From a checkpoint of a small mixture-of-experts model trained on Wikipedia: 256 experts in each of 18 layers, a variant of Muon for the experts.
Below are experts of layer 5 (counted from 0) of a mixture-of-experts language model. Rows are named router (the router's row for the expert) and show model dimensions 0-159. Each number is 128 + 24 x the weight over its row's rms, rounded and kept within 0 to 255. Numbers have three digits each.
After each expert's rows: "comes before" lists some tokens at least twice as common just after its tokens as in all text. This comes from a sample of Wikipedia text that the model never trained on. Tokens count by the router's weight.

# expert 80
router:122123114126125102121146141167132076140165126097160095096115139162118120154140108104109149171105147147082126138138117147153151149130120099094143148178095122171117164123132114168129145140109127180102142143162141112123188145098127111112148149142088121121161104141121107124141124172105163109110118149142135107123154117108098154138103108149078105142152141149147147127112074158120112111116067131090132148155107154137104152117129133140114111095102185153123155096138079109142129111098134
comes before: ",", ".", " |", " in", " (", " and"

# expert 87
router:061090133168117145101122170100141146121123146079112131146172144122102160117099111120144121080161173136138104117142138135127176148118129112095125131154138104110081085122159148155124141080157136116138109090112120121120156097121165131141112130148139116165130153110138144132055140133139118183135099157114158136140117095117171147147162140166140125118103146101164153102139151111151136096135083113116132129116121153125125137151137103164132104147123113107119153121116119081135142073100119
comes before: "0", "1", "2", "9", "8", "7"

# expert 218
router:108091120120167104102162093117100111136171141073118116148156139098126150144133135130133115132124142101137104144120163141151166126106116178127106154140128091136120140106126123137120143115146113129157116112141123101138108153110141144107122074143138111083091155109140082130094136118171142200100108129112130148146108136117130181135128176103172147120084124111170155090125120113134076112120138158133127089113082137105127124114117139083128127101125150086147095126137131161137105071095126
comes before: "0", " |", "–", "1", ".", ")"

# expert 76
router:169152116118127134093156147144132122153131146104111080144114144158096095157134105110085122156144182132127149125108144142141119142123160149131133130128124121132145106151129143161170161128128140201146120168131153109146162110130107131138180112112099127083090127156116156123066137111111145126095115135145137127147119112145122174136111157125110153170151134106153104112153088106128101131095058159147141134114112171122110133104090104097105120142092129118129178088100105123120125090114120
comes before: ",", " (", " of", ".", " in", " and"

# expert 248
router:089134163131143125113115146135154133142141095130129176107127142148164146158131134099133136149112100135139135117117094136133142140121100145104143165088129137109139121147109133129127118148097150138106120143090113149132138088106072114133131127153146166148123113140142149159140118088131118157122121146106153156151134111105116123115167135150162202100157143132142156126176139104100098140185131107099117142118074148072133098099166096145088131130169161116152112145145149167133090080179100
comes before: " was", " is", " of", " has", " had", "'"

# expert 11
router:194168118074120092118116145109153143143124101098114168104137151120130144101100128105093144094103081118172096149172144130154060076147194133144125127077127144113133127141108181126113113103152108140112141130105135152150100137091090130107153111116104133189147129150121185112089125136136120107130139155110129110110165152145105109113141161140143122139165120128146153149115129129111134115094164135108144127120122126129129113105141136146138082114140151119137095166102126144127125121129113
comes before: "s", "t", " /", "based", "in", "son"

# expert 129
router:143151095091155155130113125100143132128142144135119102125124108145106140121155142165081116110120137109142118155096137135104126115121116130138108143112168129126116125148144124129106108172165135126132122106172140113153176149136142113228126127137119141154079153095115159123126136136166109126127084147120135106136155098128111101139103148155107117148164137141090179137154138112169158142098124129116103153124168135116114151154084125093116142177169119151093136134140060172135161096140109
comes before: " ", "\n", " —", " +", " MPC", " −"

# expert 241
router:094130077109103108134160140123132095111164133118137108151129126135120120072145115109095089167147145092084116143122075141094128128118166151096130122166166088091163204128148138164141136119129135126120120128120132115126142140122142158130129118144078154128147123134101159160135092122111151131139103128123122117150151118123146150150121162133082118068102154099098139127139130102166136093183143085117161107127118141138116088140140163113119109142093095127133168132129082102143116131137099
comes before: " of", ":", "1", "2", "==", "3"

# expert 192
router:134139112129147147105105111133146110144122166113123162119129126132121185093143172134118173145145140148142090137135107117082135115116177138126093148174157126107164153161139115124131116140153115138102115108113134147118139162120162116093134151117155139087113096073105160162168137142133158104107087115119152106149139141144105123115144201154117080139154147140144115169129148130156157150147115159161158121129122152120116102086139133101113188103129085094114129136150152125096128175137123
comes before: "1", "2", "3", "4", "5", "6"

# expert 240
router:114152125132106104180062116149155124153140121166137111131095139151128165153111144112144104102147121157114085084133143133106155138138167116157126169097134076129180154149124156061121111107149135160113118107122118110160147154176151109136128120158140143170109129135115190079144130105132148149120116150086139150138156085119152119139089104133106163145122122108114129150156144106135120104142141149143118103130141151160114094137129140165102113166141108105151112144158143141106145171139135
comes before: " the", "1", " be", "2", " have", " a"

# expert 91
router:147090104154175151150139086105099105116150143109080147111120129155122126123118144160141128123151124150145141132106116151127168157098091072110110105139115127128099077149170113106088143120129127158104126137124147088135088153127157105121140076157166133133087122143091109103141127117154145164128123130108143136138116141141144155120108149080175135142073119121148149140120152130126149086075127143146096127106111145152133133103171096093129175109134138097150102135127175144147146111097099
comes before: " |", ".", ",", "0", "–", "°"

# expert 42
router:093081124128110115095107155140094135112145106109110100144135149104147144148140145171160148129151120134143138111130165072122083112098125142100089147148169110113184127113162116129097128130119121158132100112112143084136168124109118094138112144137155163117090153135102099123178096133129108121153085129115134111151111119140174121128105158085092136168130153116128121142144119173126115121192174164118136141134141127114108132080139107134131094134154116121131168097125117089142128139089082
comes before: " by", " the", " in", " to", " on", " a"

# expert 49
router:177133125124169113129142113114172126116156110116122148111110140126121125106167115113113058114118151134116150127086060183111164091120178123145145111125131124117146129148140155113153100160156129147147165118167146154073139122142094116120088153144139114131091137124131123114109067104170110134181150139109140108130132126157152089103087138156117136130174158163150139125145131116166140083115135121140107137106126134130110128175142095102115151146130115127178164118130110104128142140128125
comes before: "\n", " The", " He", " In", " It", " This"

# expert 12
router:120125109115148142143110135165132174133145128145125153131065122102136137107153145133117104100137097105150115095161112147102138097105115081091136120068152108117094101084137155104075112106093154147165171129113128128102102107126131128092119118130113145149094147108128147183133145104110136152165119139133142123100117126129107086096170101144107105083140150123176102119133173150112134085171086138115135130115147130154118138141096111118147120117130178094160152134137150131151131167109147
comes before: " the", " a", " he", " well", " an", " it"

# expert 52
router:138133133123117171107143124136142089154126147141113142107150142161095145111133148122172101169143099162112118132100100159144122128098171110100167100069131113127168120139152141122136116121101131155116112104104147111151128093090139119079136094132178156125106113136122094109118132112146127134129141177118124168134087115163172097139122097138126113125086131124128119156140168126144125146150150135117167168127070146073110149126185113158112114079103135129100122107166142082117140148132114
comes before: " ", " \"", " —", " not", " United", " A"

# expert 97
router:094124089165144128096152118128122143077142171134121159140117164090120134132146130106131144131155152090141115118129110080138114154126104145108184118108157085126157088152131138186093168163158152094139154104098136155119108155148159098137110126123154186135122136093104129113110150150105083129120155144104137129094141104141132106122169105169149071112120148127110125146128138125105139171117104104128151135146139133149186120140145104131109155100160109132148144143139110158144143142171108
comes before: "==", "The", "=", "===", "In", "1"

# expert 163
router:127103116135126101130146105163127105170126161094129136114130137135137126107134147124110153138081113155126114144109118171120146183123201136087111131103103136108110141129137132083131112078134157129115129144129144158080129150151131113176141107154096143132125112166128127174138122172118098100096146142145114161140132116143110120104118071134146099093116133139094132140107154090130135142125153143090161099153195123127107132135103127124081082135107101107182134092125086095141118141105138
comes before: ",", ".", " of", " and", " in", "–"

# expert 246
router:098153083131129129126111130163125109126145157120143153106153131150122127179096120096129124099142152097131096130137053113094107099139132177096092125136150117114136092133120099101169122153151118155130102123166158141111131112128131103126108126107106107132081141105144114115074128106107149136169100113110137103156140113119153116145145151099140131140134059168135064126128152140108132089128117148129166123118120121140112117164177129151119115122101049127140133081140135121154152142139127
comes before: "\n", " ", "m", " which", " but", " where"

# expert 55
router:150147098084079105091124089120169175101156112127140184140152144138109160096144094150125106127142122119106113131146154134093123174116107127159091155143135109112107107123107144151079138107152148173107101118133125136121092114157127130101147177129125160098166139125108129106091124104130107157134122117109139135127126089120146154107108124150125130149141168088127083136071122114145140083106111146130141138122132154114128071131162085142106094162108067145146140117160130135151134135122118
comes before: " and", " which", " but", " the", " he", " who"

# expert 115
router:132144107141119147152101144109155069127120078186122074125124098127124137124138138176155078117103074119093098139155121130132153155129116126144122122124128102124155113087122083114169118102118136156087121106145153076145118172123089136146112103140151140139075114108130157129119168160135125172133123138135121118121113127150149110126111126150159105159149136158178085131128109138157114112093124138100191127157136119128134138145088123129109147158138067164117136118117139106133130104131113
comes before: " ", "\n", " the", " —", " W", " L"

# expert 138
router:188127133147167132145114101134129176105077134173130085127142139159115135088105135146127109105145136096136146109152124141153155164202104153141098113080117168108101130147156142135133176140109132105143166171157126167145121149167121135094088126102138105149128147113143116099113095105140145099132113135116133145139129136129105121107101139164084094121143134157137148135163168146164161137131138139141118126115156137115155125089129126110114120078075154150141123141148080124152155142129132
comes before: "9", "0", " to", ".", "8", "6"

# expert 98
router:154124149135094122122175164160113123079125107123137133124119146111149126110161152097141168141133076106151125138141171129185105111124130131105103125103129125107131122050144124137106100108126107142092107110091140132125138118137112105158076135117130148131121162106110075128186072108127098101122087139091152123132132128119111091118089172131106110128110150115130146150161126170131102121190140159117138098128130096115111144131118108110141105111133125121102142087104108105146135144082095
comes before: " by", " to", " the", " in", " with", " as"

# expert 224
router:112124127172146145170103164089156165134105155103106118075113129140133130101151119113171099127116124130146116128158106093122108115115106151146161142161159150126134172144145154108140106103144121132159158125097098164161102143131145127123141118124179165119094117110127107143143075141116127087141086096103128112116143177174142108130118075165136119142098132119120078119146147103107130138180171151149123105109179122143137107160145119162148091087146117095137139143148129116128150147149125
comes before: "1", "2", " |", "3", "4", "5"

# expert 162
router:123144154113142093134161126101160140161148142085124123104149132145146170125141123134120140113118154147157097149148084072137158151102150149153095165149135100106145154108103131165149160141127107102146108161123110100108112123108056113135165119153082114099142150157125163147108103107110131137157133136127134136143134116094149090157215113157134118135122125119092150138163147114087152135160122154131103143119096138133149147076150133080098145133134146131148123164146101135126133097122108
comes before: " of", "'", ".", " was", " is", " for"

# expert 79
router:179113109132105083118157162116133141151075131083176113108074133136115132142161122117184123160113149150102137146132143129133135191101117127088132119141103147123173137130140114115100138137129169140129115152120118083183141155153099152153127115146178158110163134152161096108121172134119121143121129128153146121143156113150095138106081115133107108135115142128101133132168124161162121105137093156149168111113119143130112164139142106165123126118122137095080159109105114109125102158094149
comes before: ",", " and", " in", " of", " (", " for"

# expert 61
router:105067108128151125172138091089155132088098110162105104106169109134103096136156128124142079122132069114108090160132141080123147124123102093109144126110163104095106180129133113143094125128104143102116152104128158151105134146136130130131123162122125126152073162117101144138141156139106132124126105135107139132122163169137142114112099094152137134101151149128134148131136083170091117112151117143079130091133164146120116120109158107168105136084165101109134152107134131076143140117120131
comes before: " the", " ", " a", " his", " an", " this"

# expert 100
router:186141147132116099145146107109123087089129154112152126103170123130142161130132123120113106131148098108119093155107151129132086129107129117143133103135130101113115078179100115070082093111115098138138169135163095127112144090145151135139116105127097096139116157111120115205111131097137128186147103146127148113134153116110084144119182144150138137097155137155102103145144112111116139126129126151143175131135131140160106072134145127122137130142136117111114132112144082095123156160083112
comes before: ",", "–", " |", ")", "5", "4"

# expert 69
router:118168139090154097143155141136121164143120138121087200108098137095122122115113142141139174115127127152124100102131134109107165053169155156116142132136151160107109166163122142114110121117150121150156150109126092121112071151132126160122111172125155089072150114111117112146154071108107109109132135123125131089131154141158136125096149119156147146139112130100169076130106117129127120168135167167132170099119118109146139142137137123147132160119152136111153159140162129144151132141154127
comes before: "1", "2", " |", "3", "4", "6"

# expert 190
router:089154138134128144129150127143156099130166114113116104155146127149116143100108152130082171139168172117142120130121151131094199141137153085105100096157171133109113127093104097152105151140145134160175126088079120136139159179125167120126122144132089132117155087069116081154129131144112124144152098153117131128123098124091138077152146127156137107122090133157126135117162117133110154131144111101120163122134134127164143127106170103123092154143142109107131116118146160145166131151125149
comes before: "1", "2", "i", "pro", "ute", "ic"

# expert 189
router:154139125138150102135149105114115111116143152094140105111142139142087094098112161098100142075132167132116107159124121078085153114137121157094087126180111092104123123121146149154116164142143134123092126154112071076104142138120104127129164138162068117141161111162147110134128110113138143086121143177116110137130112108137122147184146113138118091134177168138081088159176146138161146123156149121162163149100114151124113115106131123144127123108143122128149138126138137121112131131131093
comes before: " of", " in", ",", ".", " and", " to"

# expert 156
router:127144145149140149098149122120122166057087132153106100103130126093145161137127123112118116083123155113145108135119159128143166142085106146116162113143137178101156142144123134137109087114128129075147161119137107141113084138142167131114096129157129137131144093122107126167176095151150145131105176159161127141136153178150134118125166099123120160132122160126084147129113154131143134142098148140147095160093197120092145137085118124106108145119110131121152109107115126117154145077151118
comes before: "9", "0", "8", ")", "–", " States"

# expert 229
router:118128120107056093122116112112142117135110135121118123125098136149137132103103121118147089089126134102093108164127091151115102151093126140128161140151147116114119162130136139099185118124097145117156118109163138122129162102123121155103170163143142161109137166173143157146129079120072112134131105049136125101132176095117138080140120077142126146097154134098135094141150143111103094087150132172093093133124139150113117133114164126137141111132150143106152127088122138118150137132106118
comes before: " a", " the", " been", " an", " not", ":"

# expert 154
router:148173164163109104095141151149152132134149138154125089130136136137116163127139139161087071196133131111143149139121094115109104105125098142162115123127132107113158122152127162133129112125130101108152124144173170139129154115139126123123075124130107161081127106080124115072172174115169137093128126118114142088109142143162114131129184165147152103168173154128104122151134098113141136125119125157144136138110115146131125116182142112157132108113120145102127165124128084130139160104118103
comes before: "0", "9", "8", "5", "4", "3"

# expert 3
router:096145101138097122162087128140135143178112130121101105130089101105139126114125146163108078127115109096135139114159128144151099111131118079102147124112114111126133105118148138181130097104113143139140144105135157097138142115085132138104136128161149110169085171145128160126146163127139164168102116118170117165145104129152115119146099141122116134133137080099162082137159126133174114110163086172109137106110147141170107131127146097170132079124130085104137149083121175124126134152112118
comes before: " the", " a", " his", " an", " her", " their"

# expert 228
router:145092095119158127143160152107149127139117134138143172146130135149130141109144112149132157182135081126145162103107134138106155142118145085103115089132156178127177128083138152168122101090143103104150131162123153120108129147123141098174149127144095160134175138104127086113151145151118119114127088164063138112094127130146146111159103070162177131084132120128146148132129150125148136110181098118108152124132102094122121126139090110119123124123119119132142104165090119134161148107115121
comes before: "9", "0", "8", "5", "6", "4"

# expert 188
router:125104180143126106146138070144099147133148114140113087143085132129130148121132109120149151114167143120078133124126132143117127151144113105136114149136102112165167130134126146141135089142160133172077086113132145155154162140175068110139165140143175169175138092123134160089139116112105102145098080151117138148158149140124174144147153134118089163148117109150134062153129112106131126117128136166163132161109130128108110139124102101126124107164095153133149144113113143121129139098150116
comes before: "-", "\n", "|", " |", " be", " ("

# expert 81
router:149143131132114095120115135127127127128131179118126152124152139156114124125120118106158142108144171127075114149115093107146123119106186141126096115105123087141138124120117081106103127111130142141076137116165151142149154128164112133117132148133117152194133121089127157108137111145130144125094116154118132122113157091126132077055080172085117127163136135132096105124133146107150111143152159159128159139141156148057097169115116111133102119095095149138150151128117083126105149116085115
comes before: "\n", " ", "s", " a", " known", " than"

# expert 147
router:123156108127148159140100144170159137102137140124117110109172102134097123089113099087118175171114155127101099119118155127109164171170096121100153116137151131140094156146101147077096140170123131111134127135132135125135110127178098133096160113139120163110109115196132118126111116160130158138120109132155150152107132123123101151101154149141110136082157139132117160124142153130178137149156122132147200124106100117140121107084156129100106090148127143133111147104132094111157172133148127
comes before: " of", ",", ".", " in", " and", " was"

# expert 31
router:159130119161106120087136158113146106158155108144134140146123155147086140138114120123089149175130143141128101157124169156145124140154135148090109114117114134124102149123106151147139132160127122187147155129131169134132161153158128097130152120147110115127103159144128154135081161105131173104100091121131139104140132097114135179137096151144095137164183116114146138151141147117119135120140077167139139165153131126183104116094107117088121115152067136124155195125115117105142119156094129
comes before: ",", " (", " of", " in", " and", ";"

# expert 56
router:120172132120133138126145131162156088092086124165105087131143148106143123107151106158123128120122150150143122156159125119130073129136117120134105121159131139141096147115097157113164125140115115066168126162114094134111161091159136144103090133131101160120132117097116103145144161097138093089120134151107154122148145110149086143092170122156092112076148140102074131133145119095129134190179133112120061139114120146097130110107160105128123103111103147108122120141146149107139136104128131
comes before: "0", "7", "6", "8", "5", "9"

# expert 5
router:161098143104160172105134093100115186143135110137087076153100119128119154124133136114122131161133080128141120125097149144117102112095102137140130140084138139169079111140118153155139107108148160118087113103093121183142056130113107122124104129141156082106158109152113149107128103129101141141134120075096115156113109126122151153119087114119131145142151139168142112103132122138129142139146092083129153180134141151149104147116102134098102130109109132136137163164147145147112116098167117
comes before: "|", "-", "==", "In", "The", "==="

# expert 125
router:116109137124101127127089114112137167097098122154114135126076158126136149108138155146172120097164134094127116181110147117132130141111149165082133141104101157123111131104113147079130135181103147140091112103156163118125138130156128126111140123133164169144116170098133134096102112112113092126106107086156126137132143102116115092164172093158099087148156143132117118143162145139088095144170170136139116132143112130125111166150123133147094089088138172115153105098145116108132162130088131
comes before: " a", " the", " to", " been", " not", " be"

# expert 196
router:165129105102128088097136104164134164152106163121152141097118120168158156196134141125125128148115158160129103152164084141087165060120131127136102125143114141123160163101122129097186136135157156122116138094141113149179151114081153126119145144144134116106134113115121118156108118135128147091128125101148126095133138126100134148105122165164125155122147115131159060119173120130145130107178137162129133133117121122122114141122125134114120089115085093116128126080152112162130121131091148
comes before: "1", "2", "u", "os", "i", "am"

# expert 33
router:114140171161115107145127136110151163103124106139150134106116105080106151113149150099116200109162169162137108123141159116087163156127136112128109184177170103083143126112107088116176119149138122138130159173122136143095147110126151135104097112153110103156170111095133131169122115118159145122172111114121125172126139133098118134144144147162123134126112121205120112126150135110141130129145121135119113134080134146117138103100109113132142091119129149095162114118119175108119099133125099
comes before: "0", "9", "1", " of", "8", "7"

# expert 24
router:153149107136113143127073090121155139114149126149149163141135123115120126103161103122134111130113081151105114136146119159127103104104132112172083176126123100104118090077120147105138168122136135132145117126129124081122070146137121157123116122125119115069116107107121111106108083105173097142123109143111148088117150135168067121100107150144088084105160145164110142120078152121119148096102153122144128137141163122115133104100140136159109154140098093114135127107150088088148146160138120
comes before: " and", " the", " he", " but", " which", " it"

# expert 215
router:097086182090107139091133149107149107113155133123105162172142148116108126137134164108103162123152066171163132118120103152128145150157102137117156075129122136124102104107140135144127116118142145084137121105174113137116107133119113140144146142136122137137153160150110103125181123123154120103095123074103158104151170104152117115136172127145121175136155127107195165127133127122146113113080097149179130115122140113107115142142162136108152111159099162125132123112130156160151131156103127
comes before: " |", "%", ";", ".", "0", ")"

# expert 44
router:136151109124090146130112149125149089147144096129114127150068104127108122149103143166122101111107139118114124159150155142150115103147106095147102135153123107121097107110112137166153111078108154174118117107108148107138171152068090111143146118143131172174085166092118179095118159150152156129107107162150125123119093129136090089161106163128156115169131123135188109126145106168141118119106092129115166123122120108152133130126114120128111145177127116121080138149136147137121112123153117
comes before: " the", " ", " a", " his", " P", " her"

# expert 186
router:123148116128088089153133129119127150117139106153122140172099136119132123182165136113148129133124132137120122118106129145113143086084105173167141163111129103133138108141122148169159119151146097083091080108090140127136081158146101118146152119130134100143114096124124168163147099098178131145144101104086146172132098108136128155134135175147095186138087105132145135136140159143197142114165132133168122160138085113107119143095123129137125122130095150148131151118110142156145138099133131
comes before: " |", " of", "s", " was", " is", " +"

# expert 119
router:154131111180091138126151096112147120158147145114153082085091146129097106162083130140126082112072087111079124165178164157127128110136143131102131158112144158127136106152132163126131098079088148132138110102170153085118142093177128130120095174139117120137104141150138138169140139133112154118110152139173101134132156113128144105147106134121109097126135109110126117140137145136143119135113161143110171122141166137120114128156151123166117147168131097092128157092127147113147148135165139
comes before: " the", " a", " JPL", ":", " an", " his"

# expert 104
router:120131161116082136122130134119131129118093112141120121158086135125137147146111122136163086095158150097064125130102115143109114155138131138106152092134087139156110134116147138105119146140082138167092118097138153115131163130135096137123171132130154184120134174117157153112108142096104090120096110080163125164122118093114108107189165124148080090135165144130160117129145119141101084129160175113147140151138126144107123153133115125160113116121162162133122133089140134101126161146083122
comes before: " a", " the", " to", " not", " been", " in"

# expert 19
router:159097147102139116101165074150108070111157137106120107136155147111134133159146134121103100113120090116145114141121140132117106155114103143091145093145110101108131116112105119077101103126139096090123164146165103133085145114103127172150133096111117108118120167184144151148151138117169154132110103139119104106135154146112118152115119142084158154141147123154175137086113148126148097102110133141091179137127147130136123129104089168115160139109140159150138099113123070152138094139093122
comes before: " |", ",", "–", ")", ".", "),"

# expert 43
router:103073132102086105162148091114135151167147152132107109125102142151119107128139111114108159110148167120141108137150147156161152131113120116122143159116100125154132156095105151156172114132140158164104138114110141161171147104132084109145114152139174140173171136130128127105183105100098117143150123086123146114159122120138153103135153150106067115120100141162128101151142143142126148111140078140101097144096148102140101120181125132122128148102143100167086093150127137174133124122147130
comes before: "|", "-", "\n", "=", "|---|---|---|", "|---|---|---|---|"

# expert 149
router:111167166095104171166146103152137130063157118165120116154108133083146176096158140159107105126117086131094103137091155140105142116090120113127144137099167118142157132091125105116085106174123127129089102134124154102075110164156127134170110168139119127113114095080123102088149124112198114145141119162121147122114121111146168131147102163099161111116101124125119138120145105115119129131096114105141094128123101107139127140109101113116114114135145152146108130130121138147131122094120093
comes before: " ", "\n", " +", " \"", " −", " —"

# expert 51
router:160151185122062141108137174128144128100129144141085109119136133153123171126134134132148121150145106147119124157108105092156152092114162132154140128156135104117168112150163125110139114120094142158126124115064127125156113147128091139103135077128151176125067150138111117123090139123091129175129141171090137124142101108154166094109108065158083111160147139108144111122136137118157139121123120097162128135133120144084114153091116117115109145109102150110146146103141131097116131117107127
comes before: " ", " \"", " —", " DF", " MF", " W"

# expert 92
router:140148162131138178158061133102139163099146142151107106130089129130140127113134146144127161120127088109133099130164096161146120145126103119151140119097117120122138102144143098135085115176173138139115139111169151098124068101076099121148109113144195082065084113150120150112103141130165114128095116145125144119139142096150130134107100136128079175126148135152156118148128139147147134164106152160113119119125112109181121150130143118109113129131171131117111130117129144132131136116087108
comes before: " ", "\n", "-", " —", " +", " −"

# expert 158
router:071148167136094096130122110113149153089167151154108111126127156122092145118146149148107114087131145142160107085158134150150128089138120126126108140117128115119126128098087141116123113090096121121088143102128086170136128141083097102109145150108110133131120088081110136142142152119155164123139100127113139143128139136163132114110105176133146124111126118145092158153149167105141154111144157117114108157091137146114109146076071144053122146153129148109123118165145160174121102128154125
comes before: " ", " the", "|", " a", " —", " other"

# expert 202
router:115087141142150176122124123111113108128154148137105145132162125153124128097146170116090147147147166128165158148152149128107149118109092142133147136128111111113108174104140132099092184108086123139136138144164166134176127131140062085158152090165146128160077108110113107105139123113113124134078124140131144133117123122086107130099095124125149139143082134134149135162154131110155110111112100167139148110103128101141120101126172128111112173125138132134156073096078155121146161130133126
comes before: " |", ".", "–", "0", ",", "8"

# expert 58
router:146152119172115114142119191092160110136138145152107145123052126128125151154149167188160112150147146127129092157099156121099152155117152102106110091109089104121135101096144120119107122128092135136106126099117144125092135123104099129105144116134099175107145128158119108099110094098127140157150159090116127122116108117139148161092105079126122159119151138102131131125153154134137145118145165125147102089158098161165113151117125137169117111114117125148094115101128179084128099116103130
comes before: " ", " \"", " Win", " Total", " No", " Loss"

# expert 83
router:142124167085085155095122139112080152120114151121106093097125143112150133142118140142156144111143146138142173115110152124099129132140127109093100163168138159115110098099111125158105149098138112155125096116166156122147168109105121143123118140101155139150084160125123108165094156096067125064165146153139137101146128107137115135163127159109134135161152170099095112140149090168099101119108175127127161134133136108140119128101151113093123120156139112121153162116151141078154129153113108
comes before: " by", " to", " in", " the", " as", " a"

# expert 32
router:168111088105151121118148115135117129168074149090144105129129125160136148086107119145155134096116144141135122136129077131079163117175164138154096128137127120113186159161146102161131139139125146122107105142149125126162115155093119125087139151104136143141132149148117186179173070121110141105113137114157125133111142143126107106091116107154166104139141126096080124124128164124125143118176150140129154139149111126110132130100158124112121181094098136129160142178110128165131147146119136
comes before: "1", "2", " of", "3", "4", "5"

# expert 48
router:111133148091107149120132112164148154155148145113150129109103152128119128113133133115130158166145130152152109150146147168158148161110154111078137151120118133105077169128136127130153124098169141180124098123147164148178150116135108117157128115143113143134115092140113152099145104106092154139140095100106160115170134107167149127094173164095097105125095149129110163159139160095114131160147147168083142138093107108141098140156106148104127102108134082160159091128141163150131097124130111
comes before: "-", "|", "\n", "|---|---|---|", "   ", "|---|---|---|---|"

# expert 205
router:111123143165129134158122143124122121139146068132120106125094121146137155132099153096165127145148116101097110111178157096122148130137140129159133189090109084126134094105142119093081134108123150118147146107134131122167134126176168101143103107165121129144095151072120114147164106134155137107121097140108125143151152116148118140118093119149097155129110157105144131149141105115159138099108135150154118098147141149182103122121092125162113077118079058108147143135156127115155149124148134
comes before: " the", " be", " a", " his", " their", " her"

# expert 70
router:134165078129153116111154163178115139133179136120136117137165153130103109152133121107111143154113113134085147126093085134125148158129112154099098110186113122139141122135093138081161138158136140130143079103149137060152155126132128128126148147152109104108151129179133126197134136146092129159149129108135136176128128113148107154174108139113083133142119098168121126129118113133105116121121132109066150142143097145143128128124124111156112125127116115117131128073095103140139148070138135
comes before: " of", ",", ".", " |", " (", " in"

# expert 113
router:134157120101088137124094105150159135159121140151158154119146102153107135122144102160139099126114145134114111145152169143105090160112100152152106114145087131117089110115072147124093137088139147152096103147133133122115084143125158133088127113131116156090109137125125133120109121097182125165120105134109139102112111133140150147119109157159081086151159140173111089104106146126111137110091146129100156135123156133103122105087147125134124121172083087152121150118152092099149063124161117
comes before: " and", " which", " but", " the", " who", " he"

# expert 235
router:126120096119090131097141113122134160098156155122116121124151160146116131107135119101107087114147145078140106113134155091111136113135105110175128127101122097112143108154131059153121162135105155065104146107108119173087102144148128125143120106142124137123149117139108111144134100177097108122131123122109139108092137155128162137126155091164133128116092135157124098145114130125113146141157119113087079133141123170143153060136074111170134162133161156071141134158149124120155127097142121
comes before: "==", "The", "=", "===", "-", "In"

# expert 166
router:168148119088164120096101136099157128128147134174134128122097125127138117128158115122113119113130156123154120138106138132138172159120146109135113130128094112087118134132117151157111100130122147141090093107173125090104105085179134122089168114134181152150124110096103166090140110111125131135142116098118140156129112140130140142094104149149060111179157157116168183130095124122155123110158129166146094143095114128141150167174152105091100120167131148127148164103127106127149114123145112
comes before: " ", "\n", " —;", "-", " ;", " W"

# expert 106
router:125103090067110152141141162177135115144155134103188105151161143145119091086131148122124149141142147120120151091135122153102133085115120141101134142087134122089143182090162131138109159146133107134133146139101124081114145138164099132122145110123118100155164148094139130154102104142100100089160114103081138104144155143124115064102084101119112106070154125137097138140124124113147148134143114137129148130125150144120098119137169114137114137094114091145107115097122152137151159167135143
comes before: " to", " of", " in", " as", "–", " for"

# expert 22
router:122068123136103143161121112149128131101088110116095113121082127147148115111146127151181121100131100089131178132128147162172113144089127143072150133129164116126129117118157158116140127133127139140115128104165103182121155142157142115111137134135137102114143156143096136112139151093107073069123137123106143120114155137098096076119105145121117092099159176103130166147120119165086132111161130130112116135126186096149145122129127151171115120134139136120144158097152114118165138156096118
comes before: " the", " in", " by", " a", " as", " to"